config.yaml
n_empty_slots: 8
router_noise: 0.1
norm: "layernorm"
max_seq_len: 256
Below are experts of layer 6 (counted from 0) of a mixture-of-experts language model. Rows are named router (the router's row for the expert), up (a neuron's input weights, with its number) and show model dimensions 0-95. Each number is 128 + 32 x the weight over its row's rms, rounded and kept within 0 to 255.
After each expert's rows: "gets" lists some tokens that make up at least twice as much of what it gets as of all text; "mostly gets" lists some tokens that are sent to it at least half of the time. This comes from a sample of Wikipedia text that the model never trained on. Tokens count by the router's weight.

# expert 9
router [101  62 184 127 129 141  91  58 164 106 120  81 110  82 112 164 157 141 110 125 125  99 121  87 193 116  67 133  93 165 126 141  60 109 116 142 148 171 136 134 143 119 142  89 129 133 161 107 170 132 102  97 186  68  96  75 129 111  93 161 141 111 157 146 135 124 110 169 112 133 132 159 132 128 130 158 117 200 156 153 117  78 138 130 139 156  62 134 125 194 167 168 145 143 187 107]
up1 [ 76  84 172 124 132  86 123 118 150 157  88  97 128 113  84 155  96 190 106 118 150 161  73 108 162 133 153 146 139 161  55 145 140 166 187 100 118 114 156  60 100 111 147 105 127 102 127 157 109 167 167 159  71 115 100 123 154 121 107  91  93 137 141 100 120  99 120 113 117 108 109 116 168 140 153 126 150 113 134 189 150 134 142 149 126 191  81 120 119  82 201 117 213 163 164  93]
gets: "a", "i", "o", "an", "ia", "en"
mostly gets: "ville", " James", "ford", " David", "ina", " George"

# expert 12
router [104 155 174  59 135  93 132 117 166  99 174  65  84 147 137 171 135 141 102 119 125 155 112 123  93 126 146 142  69 169 129 133 121 137  99  62 109 123 146  85 124 118 101  74 108 121 193  82 170 153 151 120 144 113 132  10 124  87 118 113 116 130 186 130 140 100 117 166 127 182 161 139 186 128 107 105 108 152 146 146 119 135 128 139 108 197 122 151 123 152 144 145 155 159 193 149]
up9 [ 49 176 129 102 134 151 134 126  73 151 159 106  42 166 170 140 112 116  39 145 161 131 146 152  87 143 129 125 136 172 116 138 157 117 217 111  97 148 121 132 150 158 146 161 134 176 126 126 119 147  90 105 129 102 138  54 141 148  91 119 142 134 142 113 121 112  95 162 135 125 164 126 188 117 114 140 105 133 147 153 124  86 121 111  95 181 118  97  80 127 178 109 219 131 159 123]
gets: "-", "–", "/", "1", "2", "'"
mostly gets: "/", " de", "–", " $", "_{", "AR"

# expert 28
router [109 141 201 102 102 174 140 147 101 125 100  91 142 178 108 139 135 149  80 146 121 138 145 110 168 128 102 107 107 178 169 190  97 115 181  97 149 171 129  92 115  90 120  95 109 171 201 116 139 156 105  82 125 126 100 129 143 106 106 106 152 116 141  95 152  97 112 174  58 100 121 155 143  63 111  80 112 227 130 128 139 125 147  58 137 165  93  91 122 161 150 102 100 117 141 136]
up4 [155 184 138 108  86 129 129 138 214 149  94  65 136 159 104 132 100 147 112  98 132 140 143  85 152  95 134 124 151 154 150 162 113 107 135  86  89 132 152 183 106 191  82 141  97 148 181 117  94 123 140  55 118  52 178  82  86 116 147 163 170 112 173 130 108  67 142 147  58 149  82  99 121 162  97 129 169 134 115 100 104 103 160 105 134 143  94 107 130 116 139 138 177 137 126 134]
gets: "\n", ".", " he", " that", " it", "=="
mostly gets: " he", " which", " it", " who", " ==", " that"

# expert 27
router [ 72 160 155  31 135 167 143 116 154 129 151  88 136 147 148 130 166 127  90 157  88 108 131 181 147 192 132 103  75 145 117 139  76 102 161 147 142 151 112 108 125 148  94 118 131 126 153  53 167 122  64  90 146 129  93  87 108 109 120 137 163 119 118 142 193 141  91 148 128  85 143 111 182  81 177 152 143 145 121  59 104  98 149 142 157 157  91 108 129 123 120 189 123 160 167 121]
up9 [156 111 191 143 110 112 115 207 149 102 107 148 110 127 128 141 128 153  90  67 105 180 184  90  95 116 101 176  64 139 149 161  53 174 106 185 125 115 127 148 138 116 144 121 121 151 130 122  88 172 125 123 105 128 130 130 166  89 130 122 114  84 142  73 169 150 136 115 155 130  48 117  96 142 137 131  83 144  87  97 101 121  60  97  62 125 125 100 126 139 104 181 169 152 148  97]
gets: " ", "0", "9", "2", "1", "8"
mostly gets: " ", " bas", " Bas", " Genus", " %", " num"

# expert 31
router [107 130 140  71 125 123  94 114 168 155 132 158 107 130 124 156  91 178  83 138 105 155 155 102 169 114 112 121  81 150 114 122 113 127 167 136  85 125 144 116 169 110 113  97  99 111 186 122 144 130 173 141 131  96  70  62 154 120  54 125 139 143 140  84 226  91 114 135 102 118 116 148 138  75 134 162 124 136 180 155 107 102 132  81 217 137 110 130 139 219 118 129 169 109 137 149]
up0 [165 121 126 158 138 149  72 108 185 152 166 100  99 106 114 121 126 143  74 132 130 156  56 115  87 139  76  85 135 148 110 136 130  94 177 161 125 155 132 152 198 114 188 115 154 104 182  64 150 162 149  98 135  94  96 125 156 146 113 111 132 120 113 111 101 106  84  97 128  63 132 148 116 113 141 179  63 120 121 209 132 105 157 191 150 119 102 125 126 167 160 164  88 170 126 103]
gets: "\n", " L", " M", "l", "==", " R"
mostly gets: " L", " M", " H", " R", " J", " Ch"

# expert 20
router [129 115 203 116 170 169 144 141 156 123 122  83 122 126 129 116 160 150  92 178 153 110 137  95 108 134 126 100  73 185 121 170 103 116 146 103 139 153 168 109 104 104 164  87  81 102 169  93 130 148 139  42 127  81 117 101 132 129 145 128 117 134 195 125 196 119 109 150  91 134 112 178 101  36 117 134 137 171 113 102 145 143 157  99 130 213  93 105 126 159 125 151  89  83 149 132]
up0 [139 105 171 140 141 119 120 146 141 179  87  76 147 112  80 132 191 119  80 121 146 107 126  69 114 181 125 153  33 144 165 182 127 103 103 112 146  81 105 162 152 124 129  92 147 188 141 111 181 177 126  89 120 123  90 112 101 140 122 105 200  79 133 121 139 100 150 101  81  85 155 124 146  75 122 169 114 148 141 155 116 169 155 149 140 168 116 147 107 156 115  55  92 121 105 126]
gets: ".", ")", ",", "\"", ";", "),"
mostly gets: ")", "),", ").", ");", " —", "\","

# expert 22
router [ 91 157 209  48  90 104  68  97 157 120 141 138 110 142 188 176 116 163 117 161 143  97 131 138 139 138  89 133 122 146  92 129 134 141 115 113 117 132 156 168 214 116 147  92 106 137 151  46 154 144 149 100 146 106 167  54 118 130 126 165 125 146 155 105 216 136  88 160 107 124  77 105 125 106 109  90 147 124 146  86 144 122 145  92 158 119  75 115 155 131 168 121 135 136 103 151]
up5 [122 158 125 152 102 153 158  36 102 102  71 114 121 102 141 172 147 150  77 145 122 168 108  94  74 137 104 119  94 162 158 119 136 139 154 107 128 101 125  43 140 136 118 147 149 131 161 108 148 125  98 139 209 101  94  71 170 142 146 169 163 152 136 141 104  85  91 117 103  95 118 142  84  95 130 100  89 163 138 157 118 174 141 138 179 179  68 176 107 176 116 129 158 148 158 167]
gets: " |", " (", "|", ")", ";", "("
mostly gets: "(", " (", "′", "^{", " Total", "″"

# expert 4
router [ 63  86 178  88  94 126  79 127 119 142 154  78  74 141 186 147 178 129 122 122 107 137 129 160 140 123  75 114 110 159 168 148 118 117 181 135 148 179 156 118 144 138 151  67 113 154 167  73 139 142  97 114 143  65  73  71 112 119 115 149 172 117 159 169 110  93 138 169 112 137 126 165  87 112 149  95 111 168 133 150  98  84  91 140 159 146  86 129 111 189 163 119 142 111 199 129]
up0 [140 131 107 116 175 143  89 124  99 140  93 178  83 159 169 174 164 173 108 121  84 142  90 120 104 180  91 104  88 149 147 116 154 114 157 112 183 105 169 178  87 112 188 136 134 163 174 126  59 121 129 139 118  94 120 124 110 119  66 114 102 150 163 103 142 123 154 190  87 133 131 133 141 121  73 119 169 114  92  92 125 121  77 182 220 150 149 157  99 100 136 110 109 131 149  93]
gets: " |", "a", "o", "i", "u", "e"
mostly gets: "ra", "ara", "na", "ti", "o", "ka"

# expert 0
router [116 143 164  72 133 146 121 133 158 122 158 160 124 150 115 139  95 190 110 103 145 153  93 149 175 174  82  72 103 161 173 128  99 122 168 149  87 175 129 117 144 140 100  47  83  86 184 104 130 108 118  84  77 136 130  88 157  86 108 113 131 130 186 138 137  78 169 121 108 115 111 135 118  70 140  76 141 209 118 153  92 126 124 123 163 133 115 105 120 160 137 132 119 174 206 150]
up4 [133 132 157 117 158 138 152 148 121 126 147 170 139 163 183 150 175 172 135 184 169 131 149 144 136 111 135 104 146 158 144  57 118  83 150  64 150  85 104 105  68 123 111  45 175 118 127 105 133 125  95 127 142 158 155  83 156  54  83 127 108 144 159 169 137 133 130 152 109  76 108 139 115 123 135 178  82 153  80  71 151  81 130 165 161 107 146  87  97 139 139  94  60 108 147 125]
gets: "\n", " \"", "==", "=", " =", " al"
mostly gets: "\n", " \"", " =", " e", " al", " le"

# expert 11
router [ 91 107 141 115 155 131 136 143 129 104 134  35 103 161 177 118 152 161 125 152 172 141 129 137 138 158 121 126  88 171 169 154 121 111  99 118  96 157 135 113 182 127 154 121 126 108 131 123 159 148 113  80 154 140 122  97 172  80  92 139  92 112 123  63 157 118 179 149  49 106 147  69 159  83  91 150 135 141 153 167 128 157 122 139 161 144  52  97 146 170 109 139 185 108 171  46]
up0 [ 57 112 112 104 126  73 145 141 171 140  86 140 104 125 129 122  83 108 116 136  87 140 131 190 138 135 101 118  64 182  85 111  87 122 108 149 161  73 180 159 124 154 112 108 155 120  85 143 122 121 113 174 189 143 150 131 141 109  91 181 144 104 124 139 123 164 111 140 151 130 180 191  74 106 140 155 145 150 103 134 201 183 168  89 152 132  88 150 126 192 126 123 130 183  76 117]
gets: " was", " to", " in", " is", " of", " as"
mostly gets: " was", " with", " is", " are", " has", " as"

# expert 16
router [ 72  95 230  58 126 143  75  83 148 176 103 100 119 134 203 136 119 185 141 161 100  81 168 157 105  97  85 101  49 144 119 120 100 130 157 129 124 104 145  89 181 160 155  99 102 148 200  68 131 169 141 119 131 115 117 109 129 139 130 107 125 150 152 127 175 102 129 172 124 165 119 135 125 103 124  86 108 161  82 104 103 106 115 130 148 138  99 106 165 128 155 114 152 108 129 120]
up5 [145  91 117 126 145 116 116 121 145 110 157  70 157 110 127 106 107 108  98 162 177 123 103 131 137 200 130  97 122 152  64 113 111 111 131 164  70 153 103 129 198 162 177  48 147  95 131 105 224 153 139 117 120 120 135 128 121 108 136 160 131 144 130 135 178 114 156 184 165 143 150 130  96  37 187 179 126 122 144 144 128 168 132  87 129 142  87 131 162 131  74 100 125 156 129  90]
gets: " |", "|", ";", ":", "==", " –"
mostly gets: " |", "|", ";", ");", " —;", "%;"

# expert 7
router [113 138 183 114 137 154 137 115 145  85 162 100  74 150 229 173 122 162  97 118 161 139  98 117  82  86 108 107  98 159 126 111 152 121 119  77 149 176 169 121 115 113 156  98 133 138 108  83 147 129 103  87 124  81 122 122 122  85 109 161 115 116 166  79 156 114 177 131 106  95 136 110 153  95 144 158 136 163 163 106  92 121 170 123 143 149  71 123 149 189 113 159 144 115 207  40]
up9 [146 107 130 139 177 146  59  82 170  98 110  79 101  99 165 156 117 148 137 175 154 131  89 100 162 127 126  53 150 141 138 167 126  98 107 153 114 211 151 155 131 118 150 122 157  76 140 113 159 116  95 108 129  91 108  82 128 122 152 170  69 109 141 149 117  57 176 148 135 103 134 155 122 118 122 198 129 152 138 133 161  78  99  51 167 129  74 109 134 160 150  96  88 147 153 109]
gets: ",", " and", " of", " in", " to", " with"
mostly gets: " and", " in", " to", " on", " with", " from"

# expert 30
router [125 158 219 113 151 144  99  75 128 111 172 138 134 158 169 149 144 160 109 119 118 150  94 128 125  88  88 125  57 143 148 158 135  94 135  75 136 171 204 116 131  91 132 112 128 161 134  66 113 122  80  95 160 137 158 142 120  89 111 130 133  75 153  73 144  98 180 157  97 150 158 135 126  61 168 135 123 135 113  99  92 120 164 156 177 157  51 101 134 159 100 153 148 125 156  84]
up0 [116 140 106 121  76 143 136 121 156 145 159 147 134 134 129  86 192 115 136  71 137 131 159  96 145 138 120 110 130 108 143 154 111  43 117  60 155  58 156  96 134 122  90 169 102 109  85  91 115 108 189 107 104 165 174 134 135  84  87 143 183 114 166  96 166  85 149 118 102 110 167  59 129 169 112 119 155 141 154 147 113 113 188 208 142 114 120 120 157 141 167 107 180 154 154 118]
gets: ",", " and", "ed", " that", " or", " but"
mostly gets: " and", ",", "),", " but", " which", " where"

# expert 6
router [ 78 120 208  30  93 115 128 170 154 157 150  88  88 139  97 126 150 117  91  95 154  72 138 137 142 133  97 156  74 154 137  95 137 151  93 133 133 169 129 116 106 116 136  50 144 135 142 112 146  88 102 101 156 135 108  91 143 132 113 150 127 143 124  95 215  93  79 128 110 150 127 131 171  89 184 117 156 142 145 158 139 137 138 166 131 150 108  88 118 162 175 176 133 100 186  85]
up0 [119 110 217 104 144  67  81 148 116 156 124 123  75 140  87 127 165 102  90 220  87 156 173 133 135 101 109  94  91 145 159 103 162 129 138  76 131 118 142  81 115 164 149 104 152 131 112 155 124 128 148  77 133 111  76 143  81 143 110 124  71 100 122 132 152 148  76 138  55 176 180  93 140 161 174 106 167 131  87 144 126 143 133 176 170 107 118 106 136 160 146 120 139 144 145  90]
gets: "1", "2", "-", "9", "0", "3"
mostly gets: " October", " January", " February", " November", " Succeeded", " March"

# expert 13
router [126 149 182  93 191 128  92  75 158 129 111 158 145 145 120 148 159 208 116 123 171 147 164 114 125 106 114  89 132 162 114 100 108  65 112 145 129  87 135 133 125 145 108 101 102 148 167  92 172 145  82  87 172 117 132  86 157  76 110 215 118  97 150 139 118 112 101 132  43 100  99 128 151 129 176 117 106 162  91 110 112 178  98 160 179 178  81 124 151 144 127 146 105 143 160  98]
up0 [128 107 108 136 120 136 145 157 175 182 158 123 144  84 154 116 122 138 101 153 137 101 193 165 133  70 150 178 119 112  96 171 134  71 128 134 157 144 147 126 156 131 155 119 104 122 151 159 125 110 142 119  96  87 118 132 113 150 105 123 183 126 227 109 147  31 122 106 172  23 111 191 177  85 121 116 134 128 147 132 112 138 111 123 154 157 124 149 137 128 162  89 116 172 142  72]
gets: "ly", "ic", "ing", "ical", "al", "er"
mostly gets: "ical", " also", " American", " more", " most", " well"

# expert 15
router [118 143 154  82  70 138  96  96 112 170 156 150 109 164 147 125 105 117 112 218 123 150 141 144 142 126 129 143  98 170 100 182  83 142 123 141 115 152 188  75 129 160 113  67 101  77 123 114 122 134 167 112  97  95 112 100 148 117 102 134  87 142 128  88 123  90 104 130  70 137 146 143 154 112 166 147 126 125 177 127  94 171  93 197 186 160  71  75 158 175 153 128 132 175 180 149]
up1 [132 105 128 100  74  83 119 123 102  96 185 108 125 106 106 126 142 179 167 120 137 124 122 148 134 122 144  86 116 160 117 172 104 122 167 125 118 151  49 113 122 102 192 105  73 143 180 124 196 128 157 101 148 123 122 102 119 182 133 142 168  72 130 108 107 178 155 168 130  79 153 132 139 149 180 116 145  91 151  95 167 191  99  79 168 189  88  77 129 151 159 147 107 174  86 121]
gets: " the", " a", "r", " an", "m", ":"
mostly gets: " a", " an", " the", " one", "The", " pr"

# expert 21
router [115 169 156  67 125  95 116 112 134 102 161  58  96 126 128 153 164 160  49 173 114 142 154 149  93 127  99 137  46 167 156 143  84 144 140  83 146 102 154 123 138  80 137  83 108 105 160 106 137 175 163 145 130 107 117  56 176  63  96 151 123 136 202 117 172  93 110 146 103 139 137 166 150 129 119 150 131 170 147 176 139 118  82 114 130 143 132 117 117 126 106 129 139 195 180 135]
up9 [133 148 133  92 106 103 107  65  75 197 113 110 152 142 109 185 206 141 104 101  64  71 198 115 140  64 111 160  67 136 120 108 152 112 131 160 104 123 131 160 113 145 137 166 112 111  73  92 150 136 122 152 112 172 106  93 137 114 114 112 136 144 121 143 154 110 101 143 139 166  97 144 132  92  88  84 131 174 190 159  78 125 102 164 147 121 131  88 154 168  96 189 163 132 131 159]
gets: "'", "C", "A", " F", "S", " S"
mostly gets: " S", " F", "A", "E", "I", " V"

# expert 8
router [ 96 130 180 101 167 142 141  83 151 151 109 155  87 195 115 182 185 139 105  83 119 119 184 130 130 121  72 155 116 169 129 114  80 156 106 148 172  98 157 100 127 139 105  69 123 155 150 127 124 177 179  77 153 110 122 109 140  92  96 162 127  73 154 128 131  99  85 124  52 135 110 105 161 107 154 121 166 180 134 117  91 179 103 148 144 143  73  66 160 131 109 149  94 115 164 106]
up16 [ 90  72 128 133 166 132  55  49 139 160 146 124 173 158 150 144 116 104 158  82 187 119  96 112 147  53  86 142 116 130  72 121 127 153  89 135 149 121 155 149 114 122 100  92 120 137 164  75 101 140 114  67 197 123 132 125 139  95 158  65 142 110 120 111 183 125 167 131 113 106 170  87 115  89 190 157 177 123 160 135 161 116 123 116 115 159 131 155  80 136 145 138 106  77 157 120]
gets: " the", "ation", "ing", "ion", " The", " his"
mostly gets: " this", " their", " new", " his", " these", " town"

# expert 25
router [ 96  84 174  88  96 170 112  74  82 116 161 120 133 127 149 197 148 155 129 123  95 114 114 165 140 115 149 115  73 165  96 181 125  97 103 142 160 187 158 144 167 127 107 126 157  63 151  99 126 194 193  70 122 112 113 103 170 125 102  99 100 135 149 163 170 118 120 161 127  94  75 105 143 108 163 112 160 161 110 122  73 160 170 164 155 115 125  90 143 156 141 131 126 195 118  86]
up1 [110 105 139 129 176 143  74  52 126  59 191 133 115 126 133 161 126 118 115 189 146 144 179 152 154 100 152  99 108 145 180 107 108 115 147 114 159 148 114 135 106 115 107 136  95 129 125 103 179 142 119  46 105 126 193 130 153 149 129 150 143 142 143 117 130 103 100 140 153  89 108  61  94  61 181  92 108 190 119 162  73 162 105 183 125  90 158 151 119  95  84 142 136  92 126 141]
gets: " (", "in", "er", "or", "en", "ot"
mostly gets: " (", " oper", " gen", " all", " us", " members"

# expert 1
router [ 96 136 143  86  98 114 127  85 164 146 122  91  38 188 168 176 118 166 126 158 174 105  85 158 136 125 128 142  97 204  86 119 102 172 136 108 104 120 186 113 119 199 146 149  91 136 141  97 161 106 109  90 106 111  98  93 139 123 125 152 113 139 160  87 154 144 130 129 123 122 159  94 161 100  81 163 107 133 163 153 115 128 157 131 187 142  93  92 180 147 119 164 101 105 183  63]
up0 [141  98 140  71 118 147 174  83 183 141 166 137 138 129  70 193 112 159 109  70 166 116  96 145 146 164  77 143 122 203 177 156 170  96 126 119 103 128 172 112  78 162 159 118 109 179 113  85 175 138 106 116 157 188 138 100 124 109 134 154 167 121 145 123 118 102 116 128  97  69 105 134  91 126 103  66 143 161 171 120 114 103 103 151 158 109 164 128 170 152  68 163 119 135 131  82]
gets: " of", ":", " in", " to", " by", " for"
mostly gets: " of", " in", " for", " by", " at", " on"

# expert 26
router [105 148 161 100 142 135  84 110 159 159 135 120  78 163 125 108 131 128 155 140 173 151 133 156 130 126 140 127  78 126  96 190  79 145 134 157 130  98 160 139 101 131 129  43 106 151 120 129 159 167 142  87 177  97 125 121 109 104 100 132 100 133 138  77 163 103 105 169  74 115 136  94 153 131 182  91 152 160 185  69 107 133  29 171 156 140  98 117 166 174 113 170 157 178 175 109]
up0 [114 147 166 140 135 125  92 145 159 134 148 151 132 217 173 108 116  99 127 162 111 102 174 137  60 154  88 148  98 141 123 125 119 155  68 109  97 146 148 107 100  90  76  90 130 112 162 125 172 158 131 140 147 143 107 109 107  95 146 151 110 173 134 115 115  92 174 155 146 100 103 141 112  65 131 111 160 141 136 180 104 195 141  94 124 160 117  43 100 114 107 169  91 227 107 113]
gets: " the", " a", " The", " his", " an", "s"
mostly gets: " the", " a", "The", " his", " The", " an"

# expert 14
router [ 88 119 197 118 131 105  70 111 191 122 184 102 101 131 154 149 114 117 104 166 182 111 139 126 171 164 117 100 109 188 126 138 110 115 166  86 135 158 132 124 131 128 123  50 112 171 131  79 168 125 124 103 200  82 129  95 192 167  75 157 156 108 140 128 166  98  73 118 112 108  97 137 140 118 164 116 131 183  85 131 103 127  90 161 130 134  85 120  97 130 128 189 106 141 138  69]
up0 [151 162 143 117 157 128 146  75 164  84 159 188 164  69 149 121 110 119 112 108 149 104 165 130 144 100 129 168  98 135  82 121  80 100 113 151 174 125 172  99 151 100  95 104 101  87 130 128 169 196 121 145 184 116 133 147 126 123  98 138 131  92 171 116 155 139  57 126 123 115 149 146 139 120 143  79 203 197 168 143  59 108 113 144 114 138 102  69  95 132 189 124 129 181 122  88]
gets: "-", "er", "a", "ie", " John", "o"
mostly gets: " John", " El", " James", " David", " King", " George"

# expert 19
router [ 59 149 169  95 146 128  72  62 131 123 144 101 131 112 115 133 168 162  85 128 162 163 141 127 117  94 159 165 107 156  56 113  88  99 129 129 156 141 167 123 102 105 167 117 128 128 172 110 203 142 129 117 158 112 110 116 117 112 126 186 108 150 159 140 138  83 106 221 115  82 137 128 172 103 159 107 130 187 186 114 129  74 127 121 142 156 104  89 126 163 150 112 184 176 114  88]
up0 [199  91 121  83 105 116 170  75 116 106 111 170 186 152 109 159 162 149 153 173 137 139 103  65 139 146 109 115 148 108 119 108 122 154 136 128 106 153 118 169 133 178 127 155 122 146 123 120 141 105 138 173 134  98  42 140  82  99  75 178 113 143 165 123 139 145 127 130  98  85 165  94 146 108 106 167  99 194  74 139 132 161  84 135 118 141  80  62 155 185  82 105  82 134 153 135]
gets: "ia", "6", " United", "4", "5", "8"
mostly gets: " United", " States", " American", " World", " National", " York"